Weights of a small mixture-of-experts language model, trained from scratch on English Wikipedia: 16 experts in each of 12 layers, a shared expert of 256 neurons.
Below are experts of layer 3 (counted from 0) of a mixture-of-experts language model. Rows are named router (the router's row for the expert), down (a neuron's output weights, with its number) and show model dimensions 96-143. Each number is 128 + 24 x the weight over its row's rms, rounded and kept within 0 to 255.
After each expert's rows: "comes before" lists some tokens at least twice as common just after its tokens as in all text. This comes from a sample of Wikipedia text that the model never trained on. Tokens count by the router's weight.

# expert 10
router [124  97 123 112 137 106 166 140 104 139  48 123 110 159 153 101 156  99 137 140 144 135 114 129  97 149 133 117 109 139 138 113 136 105 130 131 151 110 111 135 133  74  87 128 116 177 136 143]
down0 [143 140 133 164 149 121 125 131 130 108 155 147  74  86 103 128 150 119  85 139 118  99 124 158 122 122 141 135 128 126 126 109 124 129 138 134 137 139 101 113 151 125 145 139 130 183 100  96]
down1 [122 139  78 108 124 156 131 119 101  98 102 118 132 155 118 139 166 141 154 114 119 135 154 169 125 123  77 188 121  83 132 155 114  88 154 120 148 137  98 131 121 110 120 162 147 107 121 133]
down2 [147 134 172 127  96 132 125 127 169 153  88 139 144 111 131 115 144 132 153 132 131 182 152 123 115 161 124 148 132 149 119 185 152 142 125 148 142 169 136  75 126 106 142 152 136 122 141 129]
down3 [153  93 173 100 131 144 156 136 155 111 130 124 123 150  99 135 127 127 142 132 105 111 124 155 138 154 110 186 142 110 162 162  97 140 103 136 106 120  78 177 159 105 112 128 103  98 131 150]
down4 [142 152 100  90 121 123  80 138 146 117 170 165 113 131 101 123 133 156 162 121 135  93 102 117 152 122 127 111 183 116 132  87 106 132 144 112 107 114 142 159 148 126 138 115 143 106 122 130]
down5 [121 157 121 109  98 153 113 167 144 109 142 130 171 117 111  92 126 137 143 153 110 122 138  77 130  94 134 131 136 155 125  86 141 131 101 150 127 134 125 116 159 134 142 123  56  96  94  89]
down6 [142  90 107  96 199 106 152 111 148 130 126 105 125 125 126 143 144 127 107 148 160 115 131 181 167  96 136 158 114 138 130 119  97 133 119 115 147 135 133 107 124 177 119 132 108 114 141 158]
down7 [127 135 208 151 156 131  91 124 162 121 119 154  98 120 195 123 146 176 124 112 162 190 152 147 134 167  87 111  63 141 134 144 147 124 106 104 131 116 168 114 151 112 130 137 108 114 120 120]
down8 [111 111 109 165 131 143 103 164 120 159  95 181 127 145 124 136 131 143 109 117 125 112 133 112 131 146 187 138  99  92 121 113 157 128 108  76 121 143 114 152 139 110 132 125 143 126 129 104]
down9 [176 139 161 162  82 108 114 129 130 149 141 145 128 157 142 121 131 122 139 125 123  87 169 134 129 144 141 143 129 130 124 150  96 133 102  98 143  99 170 140 118 114 135 102 109  91 131 100]
down10 [164 101 107 103 145 112  94 158  99 107 107 145 133 131 147 157 127 151 102 103 101 106 144 150 141 136 129 119 157 108 149 204 142 167  72 136 145 152 122 177 113 160  84 154 107 116 141 140]
down11 [126 123 129 140  87 118 117 111 136 114 139 133 126 146  98 143 137 142 122 141 117 131 156 150 116 127 109 193 163 142 181 144 130 130 154 129  72 118 139 139 122 117 152 111 111 106 122 104]
down12 [152 135 138 101 150  90 133 153  92 107  86 140 105 139 147 137 156 176 128 126 167 145 146 176 114 134 140 142 131 165 128 157 136 144  99 133 102 150  91 123 107  78  82 124 112 161 165  99]
down13 [113 153 146 139 118 148  77 130  82 126 138 135 120 123 142 113 113 108 113 149 164 137 135 143 124 128 125 133 105 139 118 136 155 129 132 126 154  93 120 136 135 139 157 138 124 129 148 126]
comes before: "|", "20", "19", "1", "0", "2"

# expert 11
router [147 124 162 107 151 107 146 158 116 156 159  98 139 116 141 107 110 134 108 158 114 112 166 116 113 119 152 123 147 141 135 168 126 162 133 101 111 177 101 109 145 124 105 120 130 150  76 116]
down0 [133 146 137 111 100 146 141 101 118 124 164  83 121  91 131 138 195 100 129 110 132  94 141 156 104  79 116 142 135 103 151 106 145 140 151 112 137 117 143  94 127 141 113  87 111 159  67 123]
down1 [ 57 135 148 110 126 126 121 177 122 156 166 150 136 104 148 136 113 146 144 138 159 142 110 104 129 146  79 138 126  94  98 102 137  87 131 135 107 125 128 141 105 116 161 124  76  87 159 136]
down2 [137 124 117 172 156 154 154  92 124 141 146 164 100 166 150 121 119 115 148 149 171 142 148 141 156 129 130 135 146 115 134 117 134 140 111 151 126 150 138 129 121 142 123 136 132 157 122 148]
down3 [ 86  99 155 162 168 134 121  78 142 124 128 155  56 110 130 145 137 148  97  87 166 118 135 201 175 131 142 130 119  98 164 149 152 124 123 125  99 115 150 143 140 116  86  65  93 130 119 119]
down4 [160 125 144 180 132 150 159 154 119 130  91 123 166 130 136 108 111 121 103  75 145 163 146 108 129 154 112  96 158 115 111 158 147 103 136 140 112 118 143 132 114 134 110  82 141 112 116 117]
down5 [130 145 159  90 140  71 104  94 144 116 134  95 136 174 148 138 177 115 125 131 126 122 131 120 111 121  79  97 130 125 170 120 138 112 123 127 182 145 155 157 128 100 128 156 147 114 123 138]
down6 [137 135 119 117 131 139 130 135 142 126 113 145 140 112 156  99 160 134 160 124 122 121  94 109 127 141 135 160 117 134 147 100  96 136 124 101 154 153 138 124 144 132 123 130 124 160 150 114]
down7 [123 113 135  97 120 147 143 157 107  63 119 109 163 121 116 110 141 112 112 173 155 134 126 113 175 109 127 149  55 175 118 154 114 119 100 123  93 152 148 127 133 131 105  88 103 103 130 114]
down8 [153 128 143 136 137 116 163  91 106 119 120 132 127 119 115 118 136 142 142 111 133 130 153 179 159 153 125  88  95 118 136 158 124 134 173 138 103 169 137 140 129 122 125  85 110 141 133 113]
down9 [ 87 108 128 156 120  84 129 155 117 145 158 133 130 149 118 172  92 141 130  79 168 152 148 126 150  99 148  96 128 120 142 156 136 132 102 142 121  99 151 141 109 125 174 133 111 100 143  95]
down10 [122 116 115 106 110 139 122 144 126 115 155 148 123 180 154 116 179 113 113 131 152 103 139  69 140 134 150 130 141 162 118 124 138 157 163 137 113 138 117 150 126 177 124 137  91 148 135 115]
down11 [116 141 151 157 141 139 127 139 161 138 114 114 120 165 103 111 142 149 102 129 148 125 116 130 137 159 151 143 122 164 129 110 163 122  73 150 123  94 135  92 132 115 114  54  96 129 129  84]
down12 [138 116 135 133 134 119 103 156 145 148 105 122 124 150 106 141 124 139  95 127 160 142 147 146 119 128 113 113 139 141 145 110 141 108 145 159 153 143 108 148 138  94 129 173  99 114 122 144]
down13 [114  95 100  97 121  98 105 153 112 121 116 135 134 109 113 122  95 128 149 120 114 141 125 125 120 165 127 144 116 111 128 173 168 114 126 146 138 106 107 130 159  79 150  79 129 120  84 122]
comes before: " |", "–", ".", ",", "0", " |\n"

# expert 1
router [127 180 129 111 102 148 126 126 174 118 163 165 174 166 158  88 146 129 176 148 112 155 152  88 128 124 121  97 140 145 128 148 143 132 139 126 159 114 114 108 156 166 131  77 153 112 125  96]
down0 [123 135 132 124 107 141 163 115 141 103 117 137 105 112 183 114 133 161 198  97 152 133 129 149 118 127 110 112 129 141 128 136 109 118  98 130 154 129 105 122 133 137  87 127 138 170 121 113]
down1 [116 145 158 107 133 136 153 135 108 110 111  80 183 106 144 125 145 121 113 150 130 139 129 147 127 111 117 117 115 163 149 118 116 133 168 144 115 145 118 138 131 119 125 146 150 144 144 158]
down2 [148 109  83 135 145 158 128 119 128 143 112 145 148 177 147 103  91  99 116 132 125 172 118 132  82 111 111 139  88 146 146 115 158 154 142 119 114 117 117 131 105 122 133 115 127 111  97 127]
down3 [ 91 108  81 134 168 101  95 117 134 138  84 108 103 104 133 127 145 106 134 147 137 120 117 128 124 131 198 147 152 110 171 154 113 181 144 121 128 141 135 127 148  92 130 113 131 127 135 117]
down4 [151 151 144  94  96 126  99 152 113 142 142 134 136 119 155 112 143 170 151 132 193 135 116  99 159 131 156 112 107 152  94  67 120  71 160 131 121 144 158  80 111 127 122 130 179  97 122 149]
down5 [136 147  83 160 113 167 163 104 107 146 123 143  92 134 133  99 107 119 180 132 111 143 140 133 109 107 110 143 123 125 119 116 115 120 106 109 136 131 128 143 142 132 136 112 167 110 145 148]
down6 [123 101 114 105 131 185 169 110  82 104 145 139 148 143 132  80 135 136 151 130 169 144 114 103 123 180 135 100 109 130  54 108 124 100 136 138 160 129 119 102 165 140 102 106 162  53 100 129]
down7 [133 144  88 145 120 117  94  77 174 178 102 155  97 148  97 153 128 100  98 106 113 112 138 162 146 102 149 130 129 109 110 145 118 146 136 124 131 170 103 158 106 148 124 153 122 116 158 153]
down8 [149 106 103 132 116 130 170 116  94 107 121 142 151  99 126 107 104 110 157 101 115 171 171 126 135 127 118 117 125 110 105 106 111 136 128 137 101 131 121 131 133 190 118 122 112 146 134 123]
down9 [126 110 136 113 141 170 147 130 121 164 135 132 173 117 120 112 116 147 149 124  94 176 110 141 102 164 127 120 131 118 131 167 111 124 118 183 126 125 117  94 102 114 119 110 164 145 140 113]
down10 [122 125 140 149 156 105 129 138 164 134 126 146 143 122 154 117  96 156 168 103 107 132 125 148  88 103 134 135 130 138 135 134  95 153 106 123 146 125  97 150 126 163 124 139 108 159 137 113]
down11 [115 143 112 164 110 147 174 143 152 124 107 124 150 144 133 118 113  96 161 147 122 131 153 127 123 128 127 129 160 104 152 115 128 129 125 158 181 131 122 139 145 104 124 132 139 114 150 114]
down12 [120 116 162 108  86 132 141 134 147 149 106 133 111 110 148 138  96 117 136 141 151  79 124  86 119 118 128 115  99  82 127 175  92 109 154 129 110 146 107 166 126 128 142 169 167 124 103 165]
down13 [117 105 192 114  49 145 105 143 140 136 129 117 167 103 121 105 104 109 153 112 133  98 122 102 145 109  93 102 161  97 127 152 119  75 101 133 139 143  97 121 123 152 124 112 102 156 138 157]
comes before: "-", "==", "The", "===", "In", "="

# expert 0
router [124 143  99 112 153 161 135 124  89 114 135 154 118 117  70 113 151 164 120 145 100 116  90 130 132 125 135 179 126 115 117 113 139 144 110 108 145 134 137 145 106 109 163 112 138 142 108 107]
down0 [148 150  99 157 144 109  96 124 135 131  93 114 157 104 100 114 163 124 141 129 115 124 108 133 106 142 109 162 123  96 134 142 155 168  99  87 158 101 112 129 106 109 150 124 120 144 101 109]
down1 [125 103 115  77 172 144 132 152 107 104 122 130 125 108 127 104  99 113 105 141 128 142 113 142 144 145 120  75 219  94 138 113  69 138 123 119 122 133 116 150 132 138 120 203 133 117 122 122]
down2 [124 147  88 165 163 133 125 160 136  75 105 149 142 159 131 144 132 123  84 168 144 125 114 132 129 157 184 152 133 113 123 108 152 115 119 120 142 139 124 144 118 122 104 136 132 110 138 151]
down3 [104 152 139 104 159 157 139 150 160 135 119 106 107 140 150 105 139 126 160 119 158 119 120 112 128 155 135 108 115 121 144 160 108 147 114 117 151 141 182 158 163  96 161 118 116 100 139 145]
down4 [170 110 129 110 143 103 117 122 151 141  93 154 165  99 135 172 135 132 152 138 132 111 109 165 146 167  91 164 135 144 123 136  61 126 135  92  89 141 120 146 133 110  99  98 134 161 101 150]
down5 [161 114  92 124 186  59 128 103 103 112  99 173 117 146  91  97  89 111 122 138 138 140 132 158 160 150 132 105 121 153 121 111 108 108 188  90 121  83 111 150  87 127 136  77 147 130 147  91]
down6 [142 135 139 128 116 133 145 177  99 117 148  93 152 138 100 100 123 105 162  92 118 121  58 119 131 125 132 110 154 127 148 100 112 134 134 163 113 128 130 130 152 120 137 129 133 135 138 158]
down7 [120 138 105 114 115 150  97 168 103 111  98 152 144 142 123 116 142 102 121 155 141 119 114 102 130 101 134 134 130 111 151 101 101 165 118 131 151 136 146  96  79 107 134 145  73 155 124 142]
down8 [ 59 153 128 149 127 112 146 129 125 137 112 131 157 128 116 172 131 111  84 116  84 141 107  89 151 132 112 131 156 106 145 133 133 127 132 138 160 139 107 123 112 149 112 156 141 120 155 111]
down9 [186 139 100  69  95 147 131 108 118 120 133 125 125 120 150 141 132 150  99 131 122 131 135 139  90 132 112 141  96 150  81  73 110  92 123 114 163 138 129 139 144 159 131 101 128 138 107 115]
down10 [ 86 141 146  95 138 145 169 162  97 151 133 115 117 116 128 123 133 133  95 161 129 124 131 103 139 139 158 102 114 160 121 155 165 115 141 147 172 157 152 127 142 113 150 133 110 154 132 129]
down11 [105 115 173 148 138 135 125 137 110 103 121 119 123  98  98 113 161 149 110 127 114 146 133 127 122 160 131 151 126 119 110 133 127 139 120  97 131 139 175 137 137 154 156 173 123 128 135 120]
down12 [139 142 132  91 166 125 154 136 119 139 120 105  93 144 150 147 120 121 125 129 116 104 128 158  81 127 135 164 105 170 154 132 116 166 115 104 139 153 146  80  85 150  97  95  99 131 136  94]
down13 [110  82  79 130 160 103 160 111 113 120 139 181 130 124 107  87  94 128 108 132 133 184 109  90 165 112  92 148 117 120 127 160 118 132 132 110 157  74 136 126 137 113 167 148 146 141 111 113]
comes before: " the", " ", " The", " He", " In", " he"

# expert 3
router [110 114 101 132 134 115 131 115 125 102 121 110 129 184 152 158 116  93 148  98 155 125 120 143 112 116 134 135 130  93 129 136 108 101 136 141 112 122 138 111  95 121 140 103 149  91 116  99]
down0 [129 118 119 153 141 114 135 127 108 131 155 108 144 124 129 120 118 172 127 156 134 122 121 160 154 147 144 103 140 123 131 163 106 104 133 120 118 101 110 124 169 154 117 131 160  72 147 119]
down1 [132 145 142 151 126  74 125 125  99 102 147 158 107 159 105 159  85 159 109 115 145 134  77 106 115 122 104  57  81 154 122 121 125 105 122 165 177 123 188 103 114 136 107  90 112 138 120 163]
down2 [160 158 134 108 116  94 126 135 134  93 114  94 115 101 100 123 163 156  95 102 133 148 108 148 128 111 133 137 166 124 115 113 160  73 101 114 146 158  93 151 151 140 144 123  99 114 150 114]
down3 [ 86 155 108 129 118 132 138 145 148 176 176 145 183 101 123 121 109 122 141 146 113 130 140 115 141 129 109 132 130 110  81 152  56 187 139 161 112  85 143 128  87 141 139 104 135 148  74 135]
down4 [113 112  83 117 104 139 106 167 140 169 150 153 109 148 103 178 113 148 126 126 106 115 145 141 109 103 104 120 128 113 137 126 119 108 133 104 114 136 116 128  94 104 147 123 156 167  92 130]
down5 [169 160 128  80 116 117 134 114 144 108 122 135 135 142 130 143 173 124 123 135  99 179 117 124 145 137 122 145 130 158 128 157 110 107 114 138 126 183 119 130 105 144  89 126 117 148 104  85]
down6 [129 123 121 131 155 101  94 152 151 118 154 161 160 152 122 127 123 144 116 138 134 205 101  76 137 175 116 142 118 137 147 118 121 159 128  70 106 115  75 153 122 133 121 118 136 144  69 127]
down7 [165 106  79  97 106 111 158  90 143 128 146  96 136 140 111 176  95 139 131 105 209 151 158 129 141 127 114 115 128 124 161 127 127 109 137 148 118 136 130 110 169  97 115 151 129 133 125 111]
down8 [109  96 148 158 132 117 164 143 113 145 138  87 111 110 148 146 131 138  93 127 137  84  78 137  67 142  91 110 118  88 157 125 106 133 143 122 124 114  89 133 151 126 121  93 158 151 125 127]
down9 [149 201 148 118  94 108 139 117 152 128 117 143 109 156 118 112 135 115 132 157 148 136 111 162 133 184 110 124 144 107  91 122 112 181 129 125 167 137 119 185 120 143 163 120 124 126 145 174]
down10 [126 110 150 126 149 125 117 100  83 161 168 164  98 141 140 110 133 154 117 176 120 177 126 140 118 145 151  97  83 107 138  82  99  81 118 133 119 111 175 174 171 128 174  94 101 162  65 157]
down11 [124 142 153 160 155 154 143 113 116 151 167 152 127 106 126 119 139 115 110 145 101  79 107 119 142 130 117 138 145 127 115 109 116 188 134  83 100 101 104 137 139 128 115 111  89 116 117 167]
down12 [153 136 109 158 106 119 122 162 145 127 144 169 187 117 147 139 122 133 132 104 117 129 124 172 143 115  97 162 112 148  85 134 123 146 113 133 138 105  94 113 157 146 175 105  90 126 104 159]
down13 [107 147 156 159 139 110 147 145 123 113 151 165 133 120 125 128 106 120  74  88 114 132 140  76  77 117 136 145 130 126  85 131  59 118 169 139 134 131 118 130 161 100 153  93  99 115  96 174]
comes before: " of", ",", " in", ".", " and", ".\n\n"

# expert 15
router [158 125 131 105 150 125 108 137 136 128 172 113 175 147 115 113 126 140  95 135 122  91  98 142 124 138  92 156  89 174 105 130 129 154 118 107 112 132 121 158 107 141 167 107 109 117 127 104]
down0 [127  86 129  97 151 156 147  98 120 122  66 182 100 135 135 142 122 111 112 134 146 123 190 113 158 133 131 146  77 118 135 130 127 137  98  80 138 118 136 119 112 129 131 140  97 118 113 105]
down1 [154 132  70  99 157 165 168  73 128 154  69 129 130  96 128  93 163 152 127  91 127 152 140 100  95 153 148 158 118 133 171 146 126 131 141 119 146  95 119 183 136 149 168 129 141 132 181 128]
down2 [167 118  95 153 161 126 126 130 124 140 122 113 109 148 105 126 110 137 124 142  73 130 112 134  90 153 130 118  93 104 133 140 127 151 158 121 143 113  95 112 114  89 107 155 163 132 124 156]
down3 [139 169 116 117 144 168  99 120 101 142 106 137 142 105 172  98 176 133 147 139 119  96  96  75 130 105 101 161 140 120 117 115 154 128 106  72 116 132 122 133 137 135 120 131 126 108 115 136]
down4 [131 130 128 178 107 124 139  74 104 136 114 122 152 106 136 144 153 130 111 172 109 178 110  86 129 166 130 127 107 136 140 113 114 144  98 124 147 125 101 101 101 111 145 129 122 168 184 183]
down5 [132 111 108 142 149 112 122 102 146  98 108 131 149  93 187 145 111 115 143 169 124 148 105 197 124 114  90 142 122 138 126 171 138 109 105 121 102 160 133 152 178 118 166 162 121 116 141 109]
down6 [111 167 143 112 112 147 170 151  95 135  95 163 158 185 148 114 144 118 133 159 136 153 123 105 146 147 111 107 137 145 115 130 130 143 104 109 134 127 136 107  91 125 155 149 142 145  77  62]
down7 [126 135 121 148 141 160 163 102 116 107 132 160 157 133 122 101 130 124 140 145 155 129 118  73 132 146 127 144 107 157 138 103  83 132 144 114 118 136  82 126 110 164 166 121 104  98 137  93]
down8 [138 134 147 130 134 119 139 138 190 147 148 128 124 143 136 121 100 137  77 165  82 107 136 119 139  87 133 108  87 140 137 115 122 139 106 177  85 104 141 128 115 102 175  82 125  92 126 113]
down9 [157  93 134 147 127 159 151 135 128  90  94 128 121 103 147 112 112 126 108 163 174 124 120  77 116 137 129 137 159 123 102 138 156 164  90 119 138 115 119 108 141 140 110 175  95  99 152 158]
down10 [100  97 141 108 103 144 152  98 128 142 170 140 124 148 106  87 144 136 141  96  71 131 109 109 176 122 164 144 129 100 132 102  92 132 161 114 148 152 160 163 158 102 122  95 113 139 133 126]
down11 [ 75  99 104 136 114 163 126 114 130 122 124 143 137 167 129 126 120 122 107 129 134 151 117 111 129 113 140 119 105 147 123  98  90 116 105 153  96  72 115 140  83 108 128 120 130 106 113 110]
down12 [115 130 117 120 128 127  86 119 129  75 113  94 125 138 118  95 124 129 132 168 143 113 140 108 129 128  99 147 117  81 103  86 121 130 107 140 139 150 137 172 117 121 154 168 122  95 174 135]
down13 [163  74 131 148 149  89 104 147 118 121 121  94  47 118 106  85 126 128 156 144 160 140 121 123 160 163 175 131 117 109 149 123 139 105 129 143 135 150 140 144 132  95 118 165  96 139 177 148]
comes before: " to", " in", " the", " by", " on", " as"

# expert 12
router [ 96 120 115 142 108 169 133 140  50 145 126 127 114 121 103 152 146 110  94 187 105 132 145 131 173 123 138 106 134 118 103 115 130  97 130  98 112 137  84 128 141 130 135 192 122  79 149 133]
down0 [110  80 139 124 139 157 146 152  91 136 147 101 128  65  73 129 138 126  94 125 195 143 160 116 150 204 133 152 121 128 152 150 165 125 128 134 142  78 142 137 129  89 158 123  45 117  81 124]
down1 [153  72 108 136  99 162 128 152 127 125 133 149 128 128 140 156 124 137 136 108 136 156 147  95 150 160 103 140 113 148  90 139 124 145 122 144 154 115 131 137 134 174  93  42 108 148 127 157]
down2 [169 140 174 118 110 147 142 116 123 122  94 110 137 142 105  91 110 118 152 102 149  85 114 128 106 130 121 132 169 136 113 136 135 130 139 209 113 140 160 138 113 146 127 112  83 114 136 109]
down3 [134 129 131  99 111 153 111 127 140 152 139 147 140 127 103 153 148 118 139 108 102 127  94  98 127 136 144 158 141 123 151  96 167 111 159  94 123 106 123 190 121 123 124  92  94  98 143 156]
down4 [136 151  87 126 124 106 142 107  83 145 121 160 101 116 145 134 138 112 144 157  68 125 134  95 106 115 157 115 116 145 103  94 138 117 128 152 144 153 144 114 104 161 121 106 138 107 130 111]
down5 [147 115 140 144 101 112 127 100 133 118 171 124 145 144 131 145 128 123 114 173 115 155 140 102 110 133 155 129 141 120 100 117 143  72 144 182 146 128  59 124 150 114 114 173 153 119 144 100]
down6 [150  85 136 110 115 148 133  92  92 150 146 138  96 121 139 136 111 102 117 140  92 128 101 144 133 164 136 132  94 110 135 117 134 100 120 144 136 140  92 160 138 126 112 155 147 156 123 145]
down7 [143 141 124 119 139 137 145 145 120 137  96 131 113 119 123 120 160 116  93 133 129 142 184 116 123 113 167 155 112  95 119 150 126 143 150 109 124  99 149 114 117 169 160 121 162 149 121 109]
down8 [153 145  93 131 194 172 139 109 152  91 122 134 124 173  98 122 165  91 120 101 132 150 126 130 141 151 154 171 110 114 115 125 121 160 173 146 137 103  95 121 103 127 133 133 124 109 106 114]
down9 [165 119 134  98 151 106 139 138 134 110 127 136 112 122 139 122 122 154 161 177 135 150 190 113 138 130 139 140  74 101 134 140 118 121 126 121 109 131  89 121 139 119 148 104 153 104 101 142]
down10 [124 163 155 140 149 139 158 105 168 135 122 122 165 164 138 115 121 128 114 129  89 120 154 115 123 123 133 130 140 171  93 118 164 112 135 160 157 128 137 165 142 135 129 165 102  95 144 139]
down11 [125 123  84 151  84 133 138 148 132 111 115 136 132 131 154 120 108 132 125 135 132 146 106 156 111 119 180 122  92 130 109  97 134 111 115 112  87 103 153 156 118 164 165 105 157 167 115 186]
down12 [108 124 109 145 109 147  86 106 122 111  92 136 118 113 153 116 105 157  99 129 129 120 137 137 134 123 151 166 122 126 114  99  87 115 140 127 143 148 116 179 148 183 124 162 116 103 168 125]
down13 [114 117 146  91 121 139 112  98 136 150 132 135 139 126 131 112 172 119 113 187 118 141 150  99 143 153 112 138 119 130 130 124 144 132 120 123  68 149 128 121 103 188 149 110 131 118 144 101]
comes before: " the", " a", " well", " an", " also", " his"

# expert 2
router [123 164 164 116 165 103 108 177 131  88 167 124 118 113 136 180  82 109 137 140 151 132 158 158 132 138 137 111 111 129 117 149 116 115 143 132  98 150 149 111 161  82 159 108 115 147 143 123]
down0 [156 152 149 153 143 102 156 109 140 108 177 105 151 130 133  59 133 134 142 161 121 123 132 141 145 152 135 114  85 138 171 145 125 166 127 150 152 156 113 118 174 134 119 158 120 133 155 130]
down1 [139 169 100 137 140 112 136 106 130 137 150 132 125 136 147  99 112 154 193 126 109 133 107 151 133 108 108 135  76 120 142 141 149 148 115 114 137 139 164 100 168 130 130  73 108 124 136 101]
down2 [115 106 169 131 141 181 133 144 125 117 119 127 148 126 131 136 163 129  80 154 135 147 126 124  59 149 126 108 107 170 104 142 161 122 112 121 102 142 111 108 134 123 114 117 166 147 141 141]
down3 [159 106  86 100 128  98 100 106 159 105  99 127 138 106 111 145 140 129 161 146 114 148 163 162  75 130 138 141 127 154 130 139 105 109 124 118  93 142 102 124  99 121 116 104 143 138 163  45]
down4 [ 90 142 107  90 120 124 153 126 104 118 100 118 142 174 116 109 135  98 131  98 149 132 101 114 102 108 172  31 125 139 111 125 135 126 123 162 162  78  93 125 116 119 114 125 117 128 101  84]
down5 [117 104 142 146 124 130 113 149 130 145 119 122 121 121 146 155 156 130 107 102 150 101 107 186  98 152 134 150 133 164 163 132 159 110 136 183 164  82 104 145 227 116 119 130 132 120 100  62]
down6 [ 98 161 103 124 100  85 120 163 144 127 132 188 115 105 123 102  81 150  94 135 104  87 145 119  72  80 160 144 142 121 108 173 111  98 131 118  99 130  92 102 106 154 125 112 137 136 106  89]
down7 [147 130 122  61 150 129 121 149 122 139 119  90 122 118 113 129 140 124 127 133 137 134 105 163 105 110 129 118 147 151 174 126  84 101  98 119 125 112 122 114 134 163 106 124 116 145 129 120]
down8 [ 89 138 111 134 160 154 126 138 158 123 162 154 113 107 143 131 131 142 128 127 102 147 130 132 145 131  94 168 120 103 108 124 101 120 100 103 137 139 161 132 157 118 147 158  86 129 101 172]
down9 [144 165 142  91 178 113  90 140 150 100 128  89 149 128 158 182 126 134  76 103 125  83 125 122 133 127 129 101 154 172  74 105 125 130 117 119 141 141 104 147 143 124  70 123 107 108  88 108]
down10 [138 109  94 152 159 123 158 128 113 123 115 127 142 116  91 109 133  71 105 128 111 138 145 135 132 120 188 162 111 183 133 147 166 144 114 165 141 125 159 132 117 133 129 137 136 140 120 107]
down11 [182 112 121 144 133 136 153 116 147 111 158 117 125 146 128  93 160 153 122  93 139 123 155 156 154 166 157 145 140 160 126 113 152 161 139  75 136 133 127 154  81 181 105 159 119 151 107 159]
down12 [134  78 121 117 142 135 113 135 133 158 105 157 148 150 111 123 111 134 187 162 127 134 135 122 123 133 143 156 114 129 122 136 120 155 169 162 135 115 112 129 146 114 148 121 138 141 127 159]
down13 [125 128 109 143 123 119  97 157 122 129 151 115 124 163 136 102  97 119 123 129  84 120 143 138 119 108  92 148 104 128  89 142 127 126 149  70 120 129 122 102 118 161 160 119 134 160 123 112]
comes before: ",", " |", " (", "\n", " and", "\n\n"

# expert 7
router [129 107 111 135 124 130 123 116 134 110  75 108  97 147 108 136 120 119 128 109 147 157 123 140 120 145 137 164 110 110 124 107  83 146 120 124 144 104 135 153 110 145 145 163 175 156 135 140]
down0 [105 130 126 113 140 175 143 149 139 121 170 114 139 107 142 113 111 146 113 145 142 139 115 108 148 110 139 104 162 142 131  83 134 161  74 108 136 121 147 132 119 151 127 162 142 125 102 158]
down1 [109 122 107 124  85 156 111 104 119 129 167 137 139 120 154 123  96 121 123 153 113 173 128  98 109 107 114  97 146 120 102 125 142 117 149  99 138 109 162  68 168 133 135 173 134 116 139 144]
down2 [119 131 106 146 156 128 139 117 132 149 134 133 108 123 159 158 107 139 112 132 148 107 108 114 100 134 149 164 146 173 141  75 145 148 158 117 113  73 117  91 125 185 153 112 152 110  76 117]
down3 [121 129 100 152 133 149 120  91 124 130 123 132 133 153  89 151 132 113 138 108 131 200 134 132 123 152 134 114 142 143  92  81 137  82 131 167 149 131 153 138 132 110 165 186 134 134 145 106]
down4 [137 129 103 168 138 102 118  67 125 125 111 135 103 154 113 116 141 161  81 121 131 149 150 130 140 157 152 109 102 149 151 132  77 113 107  94 126 122  76 155 103 141 120 151 138 126 112 125]
down5 [ 92 123 151 130 121 126  92  96 129 132  82 144 118 106 145 175 165 110 144 122 150 155 142 158  97 180 111 135 122 102 117 139 130  83 116 129 179 139 157 165 125 138 125 123 149 125 156 112]
down6 [131 120 130  93 125  92 169 119  90 143 142 115 133  74 131 130 155 127 149 122 111 154 149  98 162 132 137 125 137 159 109 134 153 150 136 156 151 136 109 119 151 129 110 157  94 105 122 120]
down7 [142 135 109 140 102  50  82 103 126 147 103 136 199 102  95 121 138 142 124 153 130 114 141 101 156 126 140 189 148 131 134 180 138 138 146 135 114 137 121  95 106 127 149 149 110 158 111 161]
down8 [138 118 181 142 118 130 158 109 170 116 125  79 124 161 137 148 133 125 115 134 115 140 152 124 115 158 160 159 133  96  86 150 137 109 161 153 162 103  91 109 132 123 100 162 141 122 141 180]
down9 [128 115 145 107 134 138 168  98 130 107 112 169 133 108  91 134 114 112 141 142  94 141 114 168 137 109 149  96  99 155  83 118 136 140 123 148  93 117 116 132 132 115 149 142 144 108 155 132]
down10 [106 145  98 116 111 141 111 106  96 131 146 156 164 124 115 103 136 160 131 114 141 112  97 110  96 135  79 151 164 178 130 114 144 115 109 152 149 102 116 109 130 127 113  64 122  93 138 101]
down11 [179 104 113 145 130 139 138 121 145 175 147 142  89 143 115 121 129 144 132 123 124 107  94 172 134 148 102 152 143 160 145 152 157 143 164 150 116 107 104 111 159 114 147 137 106 105 113 165]
down12 [150 110 120 135 116 102 156  86 133 144 142 137  97 128 156 127 117 142 118  86 121 144 152 173  97 125 135  85  82 123 161 157 141  86 130 125 121 123 135 145  95 132 175 140 114 110 105 141]
down13 [122  97 142 165 123 134 135 135 152  88 152  89 165 130 122 126 120 117 156 143 128 176 103 145 100 136 102 100 137 155 108 127 123 116 123 123 158 126 155 121 152 112 119 155 127 124 124 139]
comes before: " ", " —", " \"", " —;", " +", " −"